From a checkpoint of a small mixture-of-experts model trained on Wikipedia.
Size: width 192, vocabulary 4651, 21M parameters.
Experts: 32 experts in each of 10 layers, 144 GELU neurons an expert, 2 picks a token, a sigmoid router.
Training: 495M tokens, 7663 steps.
Below are experts of layer 6 (counted from 0) of a mixture-of-experts language model. Rows are named router (the router's row for the expert), up (a neuron's input weights, with its number), down (a neuron's output weights, with its number) and show model dimensions 0-191. Each number is 500 + 50 x the weight over its row's rms, rounded and kept within 0 to 999. Numbers have three digits each.
After each expert's rows: a language model's description of what the expert responds to. This comes from a sample of Wikipedia text that the model never trained on.

# expert 19
router:474515418505487479435403558439516387532517536578521610547483478510526487602542503529472571511580517486550514565431423505496451491478550525445471515513463446431368492471459507486553428545495513447475437496557602474453520534419472519490501493496566491539584524613482549578480424458552510483505528465531475393488520488495377529655506463504517471502450458566397451558492516484477462589584534471443491544562488513512520439519581472510540479479472562482527515537512497536415377494445480554503505404428578455538514473516465500503532459447485483489484475526558508465598538499615482610
up1:489477416443567415506565517523576603571551518442448485416581454513536519560540438460496510601593443474425558463457610492551558517343387556448477539487489543446483477505527436555524564483516454482514505422499454541381533411558532534491593420493495536526504489472510518466524437497482493478443459558414500511494508514504493578465523487621597478499498484576530450522507505515518478577485558501497434522508492452463641385499590485533494537507422510485563469470539495409444437445416473537480521531476582484445462532556541467405495513490481524502506496423490515500487560553518533529
down1:476494544501526512590509501465561476552586523481548489421463517466493480522482476589442434534521542517494557505457505488487541411564505474522482543534451526489430421528623513478434547439526593499462514440581541460533579422571517490529522497542485521442508510471408547439497465410453516533448412414474551617561538476558486499471428551477528608544451541410444500437454405526600473496454477427385508474453540546599475459493567525567492447555496477534487442525461446433463549528494556456531453592462514525535462593547558451544526514550531525551482442525495340470517398517514464502
What it handles: Space-joined table and date tokens. Tokens with trailing spaces before numbers, chiefly table pipes and month names or in before years, such as February 2012.

# expert 8
router:458542435483467447458432594496564472536644616457484546485500476483462554612529502451546581468499601419464534505451384546532541478589554548449466528538464495525481455512466414477542485469481515479456515551508485552511505480473458518482573495462524530513527590487479507437449375454567516568435467507531497418427486482482406533549532426555474413511503520504442520613477527512415466525547515417556572525530451481475498425480548447483505541503567533426501537472478573549492481420489417531484479415481467529522507500604513442367573457462563457534465557485554488594546493564567524542
up1:542542555528527594468440590503502469563486548563509500489522489581473404553530571506622588568428477363544540537473476527497505513438424470493579450537466507567452493542516460545598479502506465488436520424528589410479515486513539528548484541449485599471501529531502522493486410524537389532405372449541474461572441460532483405491549549482526498449483529484426439411438453505559508524586563427532519505486505434507481613479568530477465505519500540525520486532504512536538455481512485442377519514434528404470542451409570453506515482530391454535524575502536575463512557466465508497
down1:496458562437536379496525475467437492487496581471566570521531508480505560501561484444486484430489450526485479453493484445527507452450523503494446485494416552487535422514504553588570524506559441558493474520599587555552437532523408515502416502610539494612430489403471480457572442595448466420516499573559540539538490553469476539460597418471487502513422476487470492617540486517477447460505486422559505518468554544533559437582587489458464469453499456537427416425451472506450460470597512560584484595526441518528531507585534537505573434437481575492411535522500530449436523425473531464
What it handles: Pronouns and stems. Subject and object pronouns after a period, comma or and (he, she, it, him), plus word stems like writ, schol, soc, design.

# expert 12
router:521545395431462515520452581408560472486506478462499550414528454457431531547504527465511544497481508513461513463405412531471530513501561483479504533578512515474435488525430515567577440498533552460454458455571532521484506536506475513514538481409538549548533511519523606424440383489593501538431516511542417472453406608437388635577486412469498463402464481606462460474478491490508558575535505433526609478546488510458442486550492505455519472461597564531490478490516598491541533430454551592502564440421547484501504465515503494486540517469541483410540573507531546468582415558494455512
up0:497515509578494438466479566544404387528535394502568455478469396474549450564532462488541406529503565520473488467461452574469388412460610487456512528538585549511413470482461491595565455462553516447532549434498534488445507431494570464407446485448566546517550515517479471488441426483559493514486517478516475488543505494554524514580544432532563490421459472478466494393549575499464485435474502545449529559563448505463452510492487549454506452582505506531596473488452532445564573563566525586530420512512569501513525520557407471486487483583445397526535518544599423497552543396514533459
down0:561520435493491496519553522461609427457478437488421554554457539498589449665486553462492467509642578467490451496572528490457431431478495559557475502491506580501551493494530476498590465565488478574453499412526385517478566477490536456527557497553537460508528483388504421538501492488587454629535532443413574488500504507456544509454471482430443544442549522517574515502490449556508544455474488433555568546517456577497575518434412491478449420567605509499528459497514534481516469462454530452582506484364434482462494531399472545487481575399522512505498500489512500498450468438527488527
What it handles: Place-name openings. Opening pieces of proper names and places, such as St., New, North, San, Br, L, and capitalized name starts in lists.

# expert 9
router:528419493522463504552491573477495389432586605460498523449418415465502535567516509529465556535579506460522532436488344522444474457530575511513485549517425464544401449482457497494526451523531474485454447513560505560548458520467566510515507476487517513471499608551451510550428420440576519597470489432513434455451441552489484560533502499474535481489510510517417472516391490523499501538609566493531551497561435488433468444472512499510506474395482611496523523442486486562603482491483536558582593413466566487526519443539493468427535562542573545442436560525431448453617442490470567533
up1:537378540555512381551548555504435481543495609585495548472514468445518531459486512501453529505465521538437450521517432529423425513571459387483460462528472501561468510649454542448561425539562467535459535511463447453481417459549561537503469468555480480477551512513424484530520471440500493489535564468430521525491507376587469537568508469499454491554508493479556432498437575452436555505504580518589503466593539412498492491510514395544574419505517552433545461528534553521448509486474463579468533484442443522542532412421506454504576499444538479560536489521625421485559483491617466496
down1:472378534576504508432504494482461469478486498496503551520545481476449566512445490501446556516520526505488462462526469515443555526508525484517436537534521526503405561532515501447513468600380406517530440405529531439474551484460524533511571527526423469545616451529502538448594429462555459501547491480528437653464494408616500504505559473472595498589496456513588513467436478549429423515574448472536511429628613487536543528553479490500494513571524471520416471540489472521537458566450561452500550413422425554541438504452432547562440476474445478484517508391592563481484488457501521519
What it handles: Function words, prefixes. Prepositions, auxiliaries and prefixes inside running prose, such as in, to, not, would, was, and word starts like re, un, dis, inter.

# expert 4
router:508511500490485553529435552425455446513473617495484557495450491519521473578542537505482512566547537401475528512442437547493528542426562418518490455576478464454529419540475519571566458465456556441492437460567539465558481515487432537507528540480520486528518557541555589464394471395532543487458538367523336464407440516459430492509495474586554428398494475587454507558436577566478480565625491453517526558544475504524527480476528446487479531526573589408494489414444479528519513484439538516431527494568556532528492599454434462540543512491470417528467526534475501462583495511528426474
up0:469465488494582477515498598461408488481567543510516440419499602464587472507560468484507473500529590601462496473493459445414462479494493530538423529505466409510549421462480451480508502529478456555401469547525475568545490539447567444501521426455489471501552536507463460517482493366557502532520400552543512551489419471511402491483492518430557382496647503481556461522563482453525596500584549461448492559530453531474556413494495537436566455410514512563564545494561526519546462458451424529603552491463516487452451432551566527446488530522554491555546485411505565418527516513510388494
down0:451475567482422528551451598504566517451519493482522481508500515495533607522489472489533510481549563627536446421556487479495510484436563670426485507474513530567458441536499485475460609519511530493464499515471566498499514432408565429463507449534449485423490500465499562528405458470514475506537445453499561465447428490580503562490567498472551548441502445457468449511501500500619559510479504521445542493478562462549467442515420398573486541468441471522590485542452501547471649508591452530502498553497555467495419411553538503484481443508374485490509524564504553356416505551513553456
What it handles: List connectors, punctuation. Commas, and, or, semicolons and colons that join list items, places or table cells, such as Antwerp, Belgium or X-band and Ka-band.